config.yaml
moe_layers: [2, 3, 4, 5, 6, 7, 8, 9]
n_groups: 8
groups_per_token: 3
num_attention_heads: 2
norm: "rmsnorm"
norm_place: "pre"
positions: "rope"
init: "normal"
init_std_up: 0.0376
init_std_down: 0.00532
lr_mult_o: 2.0
lr_head: 0.00817
max_seq_len: 256
max_steps: 7592
dataset: "wikipedia_en"
Below are experts of layer 3 (counted from 0) of a mixture-of-experts language model. Rows are named router (the router's row for the expert), gate (a neuron's input weights, with its number), up (a neuron's input weights, with its number), down (a neuron's output weights, with its number) and show model dimensions 0-127. Each number is 128 + 32 x the weight over its row's rms, rounded and kept within 0 to 255. Numbers have three digits each.
Before each expert's rows: a language model's description of what the expert responds to; "raises" lists some tokens whose logits its average output raises strongly, later layers aside. This comes from a sample of Wikipedia text that the model never trained on.

# expert 63
What it handles: Leading number digits
raises: "0", "9", "6", "8", "7", "5"
router:104119086116080118112116167114093134064113119132143144136138163118101176130244100115117093126180088091146125166165119211140165051054104139138152074151144114130198094132132152117054166114134133145123145122208120100155174102153137119074082109125118133120137170138133111140176148045137129133153133117160131136133142162120134124050122101154098127136136179128114126135109120148180136097138
gate3:110192085146092155127166100146082095100126161129146123136169116166115151147138066121158140137127100150155100115162125150102109113136190126102119188120165159141051129147119077161138103152138139154140090085103198140133174122136103078080103089167137080127082099184093140153047079142061121126160113045127124093143088116118140133188076174122145115137151134142060121081114141127077130114121
up3:106128134079104145124151108124123135146118139125161130100174068143109111178181119107132130114164091125103104186167064155091125138123153124132139127110120123131092117134064101157099123106190115146153079073133141135175185121197143068078087097096138137124078092143076122123084099129109084145116066062100159114111069160107108114206047138160151112101150139105115115087159164087094112125071
down3:117068141077132127136104133138201143183130131116116147172072095171016173156166109130115176170190096150074066151123094108120116132112160100104218110122096110091134128111138126119134131154089129115135118133106137115108111094112133126124137117091088079142043106134152138152107147142109157177068100105131177159151104164120137094134095156137136158103180185100109120087138186105080105107113
gate4:171199145135142145084136174130112165173128155131086127166152123134112098071173130113077134105139124131128119172130105123127110090116116193066154101097120123106136097078144173097170116102131155090143106125129127158147137147164175117150154110072109169116125127055076134101153103167173153144101081105130114071111100090181140174209117092144165130122144143171087163089215153175197135105138
up4:123111122066117112107113072091062141089173138137093122132083115131151104141129118120110150088137085108122174090133117169183065133083115134108128134094109132208129057138149120122115184132100094141158120180137149114095122122158128115121168126088149106115108108052058145157062111104076122096118112187107050108093173129138154125182112156141213120079123172121157140149163136115159141172129
down4:126119133146113074120142140075089163127230084126062096155093117095163101137139101119125142149072137146164184150122116116130102130108082124130092095120138096107110116085162111075062114118109082152075136177116160095138149142121126140128097111089110102068102139130146140169105114139145129150152117203079141106146154128128148099165117093158215117103102157165051154073152063094082087147146
gate5:162119125157134134029134149116101038079151137133144171111102097129119098129113093120173147126162144129102086098193161177137109097192119153085122157124135145139184115118190119178123103132100109153152198125125137138083145076194157126146123194122119118147154083134060150108182098125088180114087114122172150110143125103127157123145141157094152122104138179143133124131135136152172112027120
up5:164135078156125099106086132142116205133089051128070069120124161146139137160132081178064076126102107106124158145097077136142155128079135132208174054114150145158117125071078127124111149104112150160101109114138068141127090113123043115189138144147099138150072151129134139105107103139187112171121118105065120187112150151116082108117139151140098090176144113102150092107154128113135140144112
down5:139089119149120156117173102115099157091108136159126129132141134161064115132057183119148133120164085055112141162127105113128157146066128155097130108205143182128132160155121144132119134121112121111163127149145124148150113082146084094095085143174069163107125123146104140084161148141079065120163088093196152129156173084128180153180122107126138142179185111110163120166196029103135156139114
gate6:121116170156161139166144157143130150199102130170125073138102107177106149129064145156069162146158178146104115213102132150115083176141118167147109114076156155109154169122140135086122135142065117133151191186171123095142175059151131173102154101096185173135131102133162165140117149133100137161113142102181128095110139124161125148144103098147136036125115097128067062112128142174129108152138
up6:098127129143134133104150116142169113185126151099119119113095179136077135104182118091135150115174103064170119064119136130122123102090132172150179103157147089111126163124074154071151084173152151158137096134123122102122169127082141134099100119147151065173123107091169224154128086120105106091141162119128180101143097104137135140030133056117147150130087126115048152106082084108141137125083
down6:174079114109108156087077144116176133151198127177159094130108090134194130132128102093117160020126158059093111107080114177134116108110082153152159138114106138104131174153088176095196127142110132161132096119180104099109123145147145191086125074144175122147066092131152136149127120130076138081103098139148101160151141131098133169068152096121091073102091138148129082118089145109120105124140
gate7:107085090099128127121101094127150139185165117075142102133158099153067186098119099139066114131086028093122114111150133091151161089156142189102194128128155076170121102119094144104129095155155136135100068130129156111106166110083099072063095051145121133125140110088140136120091105185134105101155139187079099172155141105083139121082115136103141123172087106094156131119083119122148133168147
up7:074081063116106083084138105058160122174132070094172084137145122117094177101107094128088059070114116133141110095148120107170149100131169156062138093119123122140157089082109081148143130090143131126149137089146123136108122121128100101074094066116084096100109157075148128097157071110115125134121166161151154171154125125042105163119084080076129083177125088105146117080126119104148100146150
down7:105115142170106086109135081152108137149101134057141174176112123143137161076147110137152115143172180139127071130135109080086093179189129140109110125135117130121114122131131105132126132123141088156133137139093192136071084136092120096131121139043106110174074149148107049115159080146120110147111114128117161113144122125222138136111152185071106135126078135092093056103130204155182097174133
gate8:119152174146160153129125119138095163104127184155144078213099163115155175082151151127137125137112111081082111107119114138162147100114097152130177117142147099129128151133192084114125156130148134139139156169154149111093136125084124056150065132150112128076172149065121168171096127173114134122163127139116152149081116130131144168139147085132161082118109156112045168106070147165231152209127
up8:176144179124153117124115066108139058041134153137176097200186118200113089129168134113158135124160140148086070093139122128105114054102077188139121185114156158088142115141104168136174096103137161114142137082116133136162098126147160111116130105078122141108130112184068105152118114074063194141092103110102130127119155118123192187125108124119154142122137107117149110118115163163118109082124
down8:139121139202142118083125108162100123067122146197175139189094141142117119146090150101102127109115112084172143190105146136142119105122126181121114143130180079085147059166121144106148105119163077102105097106127138123128123080116123071133157063103158116070117122131080129192147109097138190129121116119144146129110149131063192169111109137083217096159113105135115121090133194119077083154128
gate9:154122123107111100063201198182120161169095227153120125161124158121099114075106125132065161135097134161117127116126126138125137107162123086072149106167119197176142152157123157144109112125176139086110154143102156128122175081135157140122110130112118088119099138145156100151153161164141179109144125094125090133081119127166167136082076084116083161146128134158146116241158098112139164072128
up9:102114142173110091081108177151082158158161139186104062111098164123138087096083098139122188117123135054150204136084119138180190122161143124143134156102107139129132184125133196127128091167133128100110137076100095136110143082095151082085100084181136119110081133195106148140145130121159139130149115135135087113136140089147146150103147081087079090182195147133156117105184146115104131074112
down9:153121136126090047113138230121105100118156150139144127045128106121150129082123117142175120136140098170075129155174101167147130150176114162131164116112146143137131140108111182146108130139161154132122099166137128091143177148116084131124083141074177133098141144155080146177134139170121162142145111110157144138085051081211129180067149110051105164174144165118139155147121095100067137133123
gate10:124073094077096128141088156049147119113130121137144146095112119120139156077084085178150095120120120117140107149138187122133101124095141167100153118081150133161185045113127130148086198104135118108135173185127118139113172130120152130143120102147142119073134143140070162114152109112145126134125154147118074163168156180123118104075171119127102184092088202138180103145100103103153190075213
up10:106117212151139164147171177079144144159156158100130162091101103143167134079094131134158161132146113158142148135137235016162120134083125117109111148149146144110148046139124147126113161116184162107152172139112145130174186178138166144126124118147094130109131134138112173084151114131136097114175161110149119118132150155129143124073164154145111169141074200131104172189110072110134146109139
down10:120158096174125135181161099087135114106166139113113183188138121122160130162123111114118162183140082163110120125146131108172059095122163123134105159118105141059110149112142184133100179108013137091196150060188111109125138129139122047157152145144158084136151104146095086073155142157162091181088125125148112128166147108112140083116122144130172124171167104173108104123127145184112123131141
gate11:124098047091103148076091150152151149081147094110147151122167098100183132100134087126104112181131134112165130142106059164148119119114125101109137155119131117179184114080134126151128192080093114152106133150164104098097119156122112141134147168081186119120137197136160091122100139092052072123149116175178111150124114189096162115157107110143084102064152203107151066139178132164142132108110
up11:152089066088127150094090112163164131063144150109162176116126134091147119096139073136125115162110148081152119126121045196156105114116132140124153169091136123179160111098141125183130161131106073138097159133186136112129108146113070139155127184135136106137134198112136086169130123100090107118150110120140110150159121212100184090188116098126126067080139200109106076115175120129155111085089
down11:175103133101123126151157113159154067153168139135155168129073116110178085157202153067152142141100137143114101174117201210153134124105187094147139128179145171184155135156175155121126112171165127137069188137119128129089154097055171128160114084144148105150134113160119141111216136127150090093084098097143090146103090102123133129153141120105093128141158119078127098124140085136117162074110
gate12:147165176121128129080138073130204135142112107141153115152100117139168174092126140158068141144117130152121072082155154057136150121218107115160191092145107116121127147132105156132115070171159157146077120137116145084103075054124141162139129119117191123082151117121114114173128121197177140125125116098104098135138084131133062122139138112101199172140062124151062122106086127143150153109155
up12:148113112093135200132139094132131135102096104112079130137166156148155152158119151176189092194084155092153067091104067106048150132149155157150142151082171174141112130181175160160158103114069111149162139146102157080156139128153085141098185188110082135133109182133127082139115134129109107137112172107068156118055124104129130188114096147151176081116130123125181125107078126146113130102120
down12:141117150166089151114144105099182101131114183100116110059099160139125134122057103146122113131154150125097092141111128066160105119158103098114094105159164127098081148170150182163107066094110069079089195179107179173156086152126114139171126129139161136138084095144132115111112143138067104101128117127098117029083159083111124126079140138141162200092093081114156120148111143110154098122078
gate13:155142171152179095141148121162080125083167168091152126157180130191138101108148126155171101171123155141117077177142088084124101128158048100162156076125162077173101101126125081134086132098149098081104171132113106103095162139100120041160117059147085121182122103168135132081157161091178150136148145158102126105136100182154150162132136125150100101095183093099151120102152112116119114073150
up13:105212212124163144138105141127093119107135166103116129154169126177159128155139109106165092123174118183081099200172112107143138131122018086173150118147144052156115144107086084115095165067120062111110128135121164156137167112087085066160119097108094119176146125140172160124114179127163155140124120125157150090161102165131151140120096114148134108131160123071122177150099115129113108128107
down13:098181135087073190157123126143195142095107133128139097189129060115108113149107067126137073156148126122099101157140189116143132180164106107106134143151078099121109082115148144061158171167141107117172190069144094078124082146162122179096139141143117127193155156082143098155083119147143117140147121146123148096081111141135109128100144099089156172104098131153163138141180199089188117167117

# expert 12
What it handles: "ri" and "om" pieces
raises: "ed", "ated", "er"
router:073130134117086130106104167085094093084154100142173146129186169144125171093161145186114123142143133121096139158126110122113092088111057205097184118159193113120116128130114138090088145142154130110148171164157156112141165105122151182106098098154123126134171100184103119121168096116073119184162122093208137135101168143125154146094126073148108081238117138109112139109136115141151132075170
gate0:091124140147063105118153183165156174121154112123096175184166130103140085109125176112111118131137097132111106126153142144150113135145095118148168080117185122133111107116072139101131080099199070076092127160112137081131158151087187135125142165121109134136112138237167152081141117102123142154112139184185160125142062142143162146129193111139062097144200129128123121112136112137083132057121
up0:127097166137185086150118092100056063096142152186115070114067132142145142107174091107169137112149116094091125094176123064136156167139116093171061150167108097087142127080199129163139132169081137125157120137150144131096104165153091125159130071108070123162171116130186141161142110175105109106151146093104114118103100114150114114153087089118126150087113151188141136115147175127163144200161
down0:067152117129158114140168163182100098138060119132114108110142133162145125098130095063117088180100113075184116145095153158178049142113166104113118108138164147090154154089103100119137045149117105120146105140176132167112148150191149104112107134122125078112154103062150121170135153115181196138069142129110138173063068186111128147110107109158146181141134149126163106102138150159144174104152
gate1:120110155143115179124102168110146113125189113109173174090093143074091092080146110155169184158069173120124100192123085146077106089151092148147191118142109062093128116117098165078158154094111124122140174087121073174104158083087154153137145196142114157134091127117074102141184154120156147127123037146146101114152156133129170152107133135086122091113164147091122089081149118143141126131169
up1:127091079116200120112086099134138101107105140114190150125108132142116154121174139122102106089094122204101110121098156075130144104100109101110130098150086113161142204134130116138170123185136158102149063124108115129148067112123088123102078139148170116141150068175130142138140101180140089197111165098080126151078069111153171152162144155132185174096045117143079092131151150134074131095151
down1:124142123127180109148151145129091170160075096166112094138122079214139105136112107078137082162103063089111161177156153145180097105122164154140141171105149156176113142130092135166131153121075158160084101118114092094154132144221155142133146126123128140105165097166119124121119106126152142162131175175203134199173135183100126063141104119137156137139124096127164106077069137189099140112098
gate2:107168139143135125137084133160079110102121064198171117106165097110156138115075150143151103127142118163102145188096110117130110080079113133070121137132095166109050147137114144124161160157144137069121100096120077101133115139169142128209093105125076145076143140103132122163136163152211125124147115127160067131093079107126083175076131055092063185136113129119139124131177130146162110114089
up2:072101182103113165134035162094087090068100100127152150115142154114070120096152064141141141164114111175123101092157162130100128148119103156159084113150113107141141122107089137109099136206121119097073138100144166165113150155089085118100106140169095132114148098128171184098136162178152080076149152124122173124079085078132089128111102121121102150123086136088137167090083124148064131200111
down2:176170105113119126174145183158125135166112154133148099195132078158130090101127061045107095066144127144158141089124090163168190135169179141090120191179160142138169110142127145103098131092118148145166142154115158088184080121123099085099157163112162147091107167172088117114122146103142119093129114108141110153129135118132143174061215100117178121107172143075134081117125118140153133080125
gate3:117138116140138113112154105107187144110073119113122067067102119109047138102125122179074123181112110158177128135130113123121139105165155131207155104099150143139168135151112072135191141084117108161145106129081164107150182160116155173080132119178201121170107136144139106124168148153186110155133136119081145120144151067151116110055119164095139142126119172113159119148174081084053079114134
up3:095124160119139150124082105124077139118194135148129104146077130121184184089146150130159151121138114121047148088145102139147147146135098128097108146152124163122133103161141140131153105169203118077125113148100085136150136136136126115119141080105127106148115141145175152099114147072056147188140070108158174105111110119104162201198113115148134162109132124113150029092071199115169139053137
down3:118161054127125120095062129118165123102172119120104172150105101160091110093083114145121099096103151065105179120121078130147126112144146129090113113159138143125127137179091147116071118050147213122125099121138154181087120157123111100127152173178077123105122164129147124209185128161135175125096159150099130163090162118181128120117142131084133172078103117133086172168129122128027108143139
gate4:109194174153073100161143153081084141168145145106093122150131102169097149122168151152139085086120064125076171148171148082047148119117099085185173098160166095100156158130180132087039113141147146121111137146131170051153113132103169146116073149089125121187103144123145111159113117134125156163099147135098134150134083128104128115090094146155099159147116098129151079161121079155105135146194
up4:117073116089129082112089101175142124115125139144119120135126112054131155093128071146049187144078156107139177129122125160132160153157145089169062139134130184174133088162118082183152159137161138064128078145087201074150156140088133165107102108071110079169129157150164130111125092156105158193204148155151177137096172130118124099111100089127140096130146129129118140148115171135133108115101
down4:156113052127076141141125124090069172122111196129151107138109135156134136148145076128140114127169210073128107088113163156169115121142126144146172157156134112123109106183146088098194074133170096048150163121104134128132129114171123151109083157154139139122118148114123127084180097164139129187189061125106064124121146139131124084056158112114076141134179132174143130095154102142125154188101
gate5:126193113090128169126076108178109123165096172162144140136172116170172085171084170095112100085106113114131156132105084156144139170129096162093127026131142183158130146196168141137137144153165151120166175102128187104131116068069130172085172094096150136113099127129089164153118147164158157175129135130149171132154139085169147132109133154190098101155109130174072172114108140163119102145106
up5:136157090140150089144112056134133087173150108162115139113137131104104173130092151144149179159149101123108109139194160075116120115121140133147128106096127125097127141126092148122193145096102125142129038128097107065164147182163140098153107170122058144112096168082169104145135132054140166095132170121120112182081179175123073080101151126098207144100137075192126147085122118136115141175114
down5:170089107147110118115128077068122105118175130113092115219180134088073116119103093159141127147177134142094122166086164131127090086152099106187190111094106125097107125144140091138091151147137111115121083153085158104078137130150131059143077135143089142118131110155167177054118081140131220128169156109157092101163164137175124094118163121148171127102081153126171157181127110128088125130094
gate6:134040088146104074130115142098184136173150140193133144129097188104090110079182156115129151094121198115110133122175132131157122144133132150143193071075130120102146158093099081106168157105101128119150147207149119169141169113064165134141140090168132114120127125063134168066140179149075145149131147098125143122156138132177148115118077122043103159106089093116124148106166131136158139121129
up6:129141110117118139095140111128096176155089038087113169101123117161142112169086096120122121093155094127142133143135095159181130143110160161172114078137128091093098113125104186123082034180081151140130131128151097110107070096184131129144137165099163185127185137089095100111163122055127124132151161145119099178140157162070084101176125117163173070100123146184091123123145122084145123166090
down6:097135098123130049184177181187102101144093166113159122126037117139074194066156142114146100149146160131103083103123078140108117150123071155123128161095121153164123095151089165100129074158159133116157173068129130136108091130129161124129052117122088185173075160150177152159136159153136103093109070116160175132127115116140123119131132138138139156145138153111121144149077095101127058083106
gate7:161081136141156085144099171128126118164100079142085126058127130182137103117119154190112155139166161197140184140055094159110145118133118149161156142102151135159175127135114122162133164125083176161116059098131158135098086143122111142063078127133126198163175043141143065080096132085139109140126149088126148108100135099091155115106180160153131107079127148109093135125117121125074119121196
up7:147127153112175159096114111168201202153160138138148125172158145169105102142127138102073049087079116135123133170139102133141155101159165152137090118097110098139093205133107120091109118122143124134167177098158109128186120109072141136105154138146130096064162176124110154162139159125171082064126126193129093130192091077087138167131084123121126121153146141160085069087157152135137142120194
down7:165154133164095165144174171093111102097132119154087109182121088170130122079152146051115123134138097107118085116143149207194157111194166191125067143134094140166155172122083115121149100126121149118158185117106167130108124176128144101115186186186111128154134156145113097100170130146130150111170191082109103116118085105126136119102162114145099097157132121092173131199134151113058131105086
gate8:107111094109115156137059127142090133113136114121147118106161162164076137164114178162123116162078098143173154116089136108120160115104148180121211107119169087132146149136106168111157104161103096174165138166119135204115149168105095188118148094182154131156206121095144218143106127155132128099147159130149130131087103140056109111148134093167067092192119136141084118180185098153093136124137
up8:162107132072099115126120107130165187108089122131104135133089171087196149114094109132114125111152121074101137171191102129150112114099104138145143136112127119114091140113123129146106109082218130048097083075157102103155142130158066110101143195046117125102081101165130083063098112082141136140128117095106116110151148106103133121147166145139172154148110111182146077051108166073143157089108
down8:096089160123128130143108138174169135109126138185161052076159094153145180121149147178112143111160094178102116156142091122161121172111099108190074078152134143128153141165120143060114116145133142171146148120124087165166139120128113138165175122174100148132213158117095115149165113134055080185124169171099103075135074131156080167116105103146140127169122104124158144128109115116190173147198
gate9:088117114168109168186119161097095113131097172109089104125096069139097146085188115140189173096144125138085179141124181110090114194153099123131210070145162108145106129130154170123106147168139114187116098194148142063107135088123145102102116067110103137133122130147134118127118108141122158146084185124148129156129065175112129090144193143140129101102089109118066171082078121154103110110171
up9:128076115146129131122087116109066097145152164124164111122109089139131118133152184110139100145196156195157133120164120126122120174158123116127124123079157100108136180105090101178117164095144121153136140098206119073088150134114089105148116118125180160114167082115130199115095042095047095121187145106134169131147097122044112103122122111161117127163117168082118162133131071138067104097092
down9:106151153090135134166125114149076152150159103124121113193099207172064111107161149132162125110116130100150119151182175103141172143024146144114138102168097115079124153139134129117106124153136134146094114119100075130112109122103130125183094057126110121141110125129125168166113068097125159179069091166093079200110142127178166112201133165156140169105126170150146106122177080161100125151163
gate10:140157088150149097088134060095186086193137141120171137130146088170179067139145104139139101150145126105154095161087092146181113074142172129115098099138144105114075135122196046108131122138121108090177203138112132147080111108107080129131095067154119175130127121134059120109135079080107096169178118082111117110142124130135136159090084112087110132146136097124099156081195129147134080147135
up10:057164107116119124145152179141142163133103188103113149100128134124069099116097134162197200079126144173133128155138108120139099164150123128167158133081082160153163181124148152100162167154098125120062130143097158071120148125099089156132146121103104124094085116105200028130120196164131177117124157179112099152123125102145065128101138166154112101095187137126154136158079098124124151142174
down10:145133140114116129134074154192196089122117108133144124141125165153206137124176122110117133122131074106131192109140147102162095136157117135131113103198157117132122129156113205150084104099101153194111059147102136093123133110124124107163145079134130186093121095119118140211104158066138122130164127075125117179104050109141153129162101067112115098117072141142143189130153058132166118083120

# expert 58
What it handles: Line breaks in tables
raises: "-", "|", "W"
router:085122127130151095098089133121118095095119103154125090132152117223137132112122130135091083137124111086120128146133115173117136104096123203106149067149135095145187112184097171141087203131130144117140147187124130124176190126187151193110130103143105146111144155119121124102134104132099127132178078108150191126105159148192142176061149128155094101156122177145105116132100076208131192117175
gate1:154091143105069127128125149151095165122107158131114168108131074127131124171155116137144154086131105090104151114140141172148089095101128121119145134140134145192186131085124134146092106120137177125104151135117097100069131112048091133134122126135128178150150161110169160086111115137089142088165118178158185161165127163094172157118153120142133029187088170110227170200183148155125163125092
up1:146113130157086152110148109150090139117091122153127119083140088146142121150087135124106148054113103083099137115166105119153094094157130167132165150131111115132184092130119106143159140107088189102168148171124096119107135125121060121112083155143150122125119162157186150094111115121115057088164122132145171146082160181148108193092171164156201053226080156120189139120125108193161118107117
down1:136119136148159131147255135087110118124156091146083138145129077139153086130108150130161129143163106123080160152135099105110142090163138131090170100175151105117099127177108113112174125187070098080133116126106158101168080119125140174142123123124204119166130089177102111133094141144126095131126095081130080126193166090154120087110113090109184179104124130151088186093142131082073153090179
gate2:157118133130150121119142110126119088101116114117159101100116072169176138110115154112150165112094079168096095069094123143110126112131219166115148093129126172145127106149140130068140175083064114111177110081070135120101140092132092165179082187117094162101104105080048104104124094107142082158186175050115142101113123074130142148159141174158068142143116109140153130175117117157176145112138
up2:123140113095141139137095122141120144113170114106089167126136185095030100166142095135143102139139166084148148183136104100134083127131100096169114147130146075099103152084120145147092063148149121145106106129171117107107146153092117129073142073124139137158173127165201164167133148142120188082073122194125099112133127190110121120132129097101229118149144126148125174086169177117072105179081
down2:102161053088100148126098135144142099121130108114118115115097115167136139100224130163076137090147114192140027111145153137115171164115093156132147115192180155111131125077099107112152164166077097123128190083131149098112150102155116105110142140133113115101155193070050110154137105040150138149149086137108150144110146078088130089149108058130125125153101148128116145102124139112147147110168
gate3:132111147104121143126129133061076149178151119118105188167107077121121110080163120087154095145160143120146179126099148147162181135099095122091214116117121083116109096109054158162145117124123158136126133154161084123174222088128146125159147141080130142159145110160100097167145108114091122077153100135122158060121109165173128094134198107111122099054070160131099154115122110178124066115128
up3:160086119162181171131126145134182152106097133148129056142132181137149132161125126145112101109133130103134122118121120120094092100090130113137102090081193146138103147149138161113124199150149142099089120106127219118160138089126146203100090062174132088147147185118135107103084082179197099188119147148135133197145134096092137143084075160091098130150140127114119097146099152148156183190090
down3:161120134058132131185114090096108115207129155109158122142180145136163144113194109202128126170145071087060147183071122154135080144130161144140106137154118140181145191179086105136098075080150119138181156149128109168125109169135143143151105087111173171097156116130155077182168144169097128143167138069153153085133115178109110114141130112112107112147160117145121171184140136160111169134134
gate4:147140148115127111146087092158118112092149082068108100175112156149123071110107122198102139164134158129074105152089108121155110124174186143165103086082158138179098083141205096134111157093120130120170099162107142131107126113198106127091095192109062129125158148072153113048142120068124119114149090179109133086109152114100135142113144162170111126129201126083138129135099154145082099069150
up4:143145119132130137187119133091131080052124089152103121123127122134098106112185133121120157159142103191062099083134135091145100061051155140142123101159131131147136079162162111163137243104129064148118153119132153149095093100100146128100177178137101088158094142088153169156100154127182144128148117118117153110184119142089135079092152108130085121125139111127099140161077176196168158097117
down4:152173145162118076088092115150150108128134077127087161156122107139140148103108086118108157135131133178124066162081085131089104135089197198161148152081138095130100084086153138175103168161089182138155071148097143113189105125142104121150119151152082102193178132090131091083075064123144128125156092187100140074164136124118171085104097147175107134138171154147135095118080154124109158133097
gate5:119122203188092156094148178128076108151152097080134140098123107164129132070130107098137129151104121173105141100107132125111104111106048105130089127162124140169101160116173076095141102124109153123127161161102161069158072113155145176148147139076180138118136156154124100136133158119057099156085083151174082164075054180146149116176148133140100112098125117121175130089121217103088138148119
up5:103104193194147155096137177137116064168102088109108125140132144188141140111137144095132114172163101136103121073186112156141111129170067108166160128099198111141108150085174127120172119116122119170085144109135170099119061084133111190184120105144143111169204176121134159161095165135079184130133081147164081163111097152106151105174174109122179128082132115157095107097122125117157142143141
down5:093108175178171130120153090088093167195128129135136085111100099139144132108084129123152077146098075115152142110150084233122154168065146110102180119111099162087138086096130133093141127137098106138181076139082167115101121142112130087108089156124124134105084117111152116148118155171137109125143184101142174124097153145108113130107193077120091072100205110148068104114083106094112108131192
gate6:104159158150162104094091149135202155114108081128133140140116116140169140115095178096077091207132137116105080144117170106139099164109110098133118108103187078067120132172112143162146092143124153124094094163183105159149120138099167139102092080152128064147211149090189136168116156149138059068182060130112121153103117143141115143109118138151167146116131164112084143087076078126124124149087
up6:147182146152086133130091131120186077118137118178137149139136148097102160126140113140131147191124172127206061106118142071115126135161088123102102136180160077099075201181142122173151050097137140097115116139105098119126148139158137076120128123145122073139201194136153144163167197177135087125163134132086151182102153119082124159084134112093160165148180130119094139120117172111114110116136
down6:156086155181129102128141151186193113079104106082097156086168129133118167170071148086152112142152076089107100164089133128093132141165149110114185106064125155150110161171135154147083132123107151177176129164174095102094173173127133111135164124122145133141123118145142083188130138227143077074112123117157114091132126188134057141182080161154117166140133155076107141125124143146109168119134
gate7:155136150079122140106120092130103121147136116220141139096093164108177102143176133135125145073117124134167173135099130143130169090111115127142101042067076126101112171187136196185153118127212146136134064143150127137177142113163177091099107156107114160128074152105082144120163122102101114131146142106137120149152106108133134123155084077229108136124145089126075149138102126170096168131167
up7:130122122117133118127094137131164119199066145169089147087118142104119151079147077142108157084153105100221191065108163161177188116103066125135090077123134144082118145158127190151119122182206128135092105163154162169142167105146178102109108113147129094106124107177120105091095047155169123111108124109114131172133102102170111061154123086179096119122113132149120146140115129160123137139122
down7:105141146157177088116160126137090140162162102081167153123148093138198081121091134142125095204091135131122090173169100082105071160111146155133102133143152114106124136137100133165141150157096098102106051140062196086102113139161125126084150171118106148147078120052060147114117168168120152166133119178113161170128153103173157194146139104075135080123084137119091131117125114151116165121182
gate8:116065111142147074125177140117131109094077123132126126089095095094112116078076183095183147104149134185110082122159196106145151100082146166114138072062065123112189087159132138119159149161122115130129180102106125108147154064120136103148140100126143122153053146123178106109101163066158147125137128120158129124112125080090138180121135065110099086100086117150068129169142110085124192131119
up8:083144152159094157164105165124141128137176130144135118153102080126109190152188069160109167151126102122143112196059124139146114120111118067128105209096167133190171144085151075160124137106158101179103093114082114152144138167125109112142153125100108133123116119091077098145112093129096108144090118104117140194111103171168168119142058137122141121079137168062175107112148207113113086167133
down8:091087128128121084133103169191136118115142130114108122151147080084104169169134138070151190159105101186107102123128142129143203113156100102149137157107101162122158137086090130109066122114069098101161189157142166160111151155151109119118073092154092178105048155104113110161128125186115105149099145088154118163114156140138167127083146079113141088095149171081096139110195121080120094053129
gate9:120109107125160122118149123163089153159118150109168124186106144199139145098110120104159139154098149127081068140161184116157101132145172202186155161118127132114123091131158127164150160208108087072105138148115124076126100124130160137145138119160139154075124158127103179158093097123073117168151130118101183120079153132146136168069140128173097104072080183139128161139154047120095177055128
up9:100097114131131108134149131147086173141079145143155136147109150176161144093138111128179144165117168100113096093152207092149125139136163175163148176125085123125124106148135121153147149240129102082092158139163140148097106126072134126107082095152146149088114161140110172144073081106130083148121176097121177146109147104127099182107085110139081104101067162109162169155157046096161190088114
down9:143149144139147169097072138134145155175186154113015096110123111184111135165112171110147164125169130152124123119137127097140123109139156162093109094093088111144123106184103111104139116102140081172160104076104133163169106140127138113105177124118209115101148131183140091093080085117190104092153069135162132081159161139144151073186093156162129138104071102155137075131110110184123165122089
gate10:119084146145119117079137151132187075101102107127118135174163145177140187139143163149118143147133155148192138151123172188118146132133113154152115112119093146115098111115138192119151108162086198109128124115206168117176088135172141125149157137156143149108121094084118050134093098156132111090106125142173045077122118113141151205161177113178176116179154153119058151140122134133086134147186
up10:164141112081140187129126109101097182150133134102126102088075092109156107145093107062094120108121084135119136100113108070108149146123163103151145091126192136149174118108119101150135147093183046107091103138134101143097237105134127154124074124131101103122122129167157179121158166092165161110156111099088155131132071191111129081092049142109160173068092122131138109126105107160101148151087
down10:199084151086128088098082174178059130116127119120171152131143162110094151132167093145085141077162126152130096126086110081145164047181042060133084135145165121090191126123138141102082131125148156088133171078124141139143120088118115110111142093109095185141077085132134093117108101140105108082130135119142115131081105091063138187126161128152117113174135157130142157110154094103134120085172
gate11:108091072037125188122072181116109230101133124114118123122170191138144158126103134166094124148105144105186187144159144104124164177125159133157145073102123186173118103127160191147109150135121128147167086143156103124168145128143149183114133104113109174127131188083190141141078121110163096080112153089141084113107097092075156180145104129148119109126134128163114094112137142124122078126114
up11:087142128181118152094136107132192096122069120099164135126126076096121178086161173129111128143114140100132052097154118100156105142137113125113145131140124126116100083154079076129110126121177172069081211081133150120085148106091158121158160198067135050170141120137102170128138158125112170096157103145109172158153120147122166104108139164102120150053143114096132033141116105149113142095114
down11:103128064078133179168164120098048134144090113154162113135122097138125113073163145109099144079154152127076147057153139136084104141096220101140158113136114169094127149115076227159119074126122124130125107152142114093097104147085123166090140105131135112090127139164155100153098108132160095166136117119119147125122116067116126079118099038137075130087099140137111169117149124071078092100122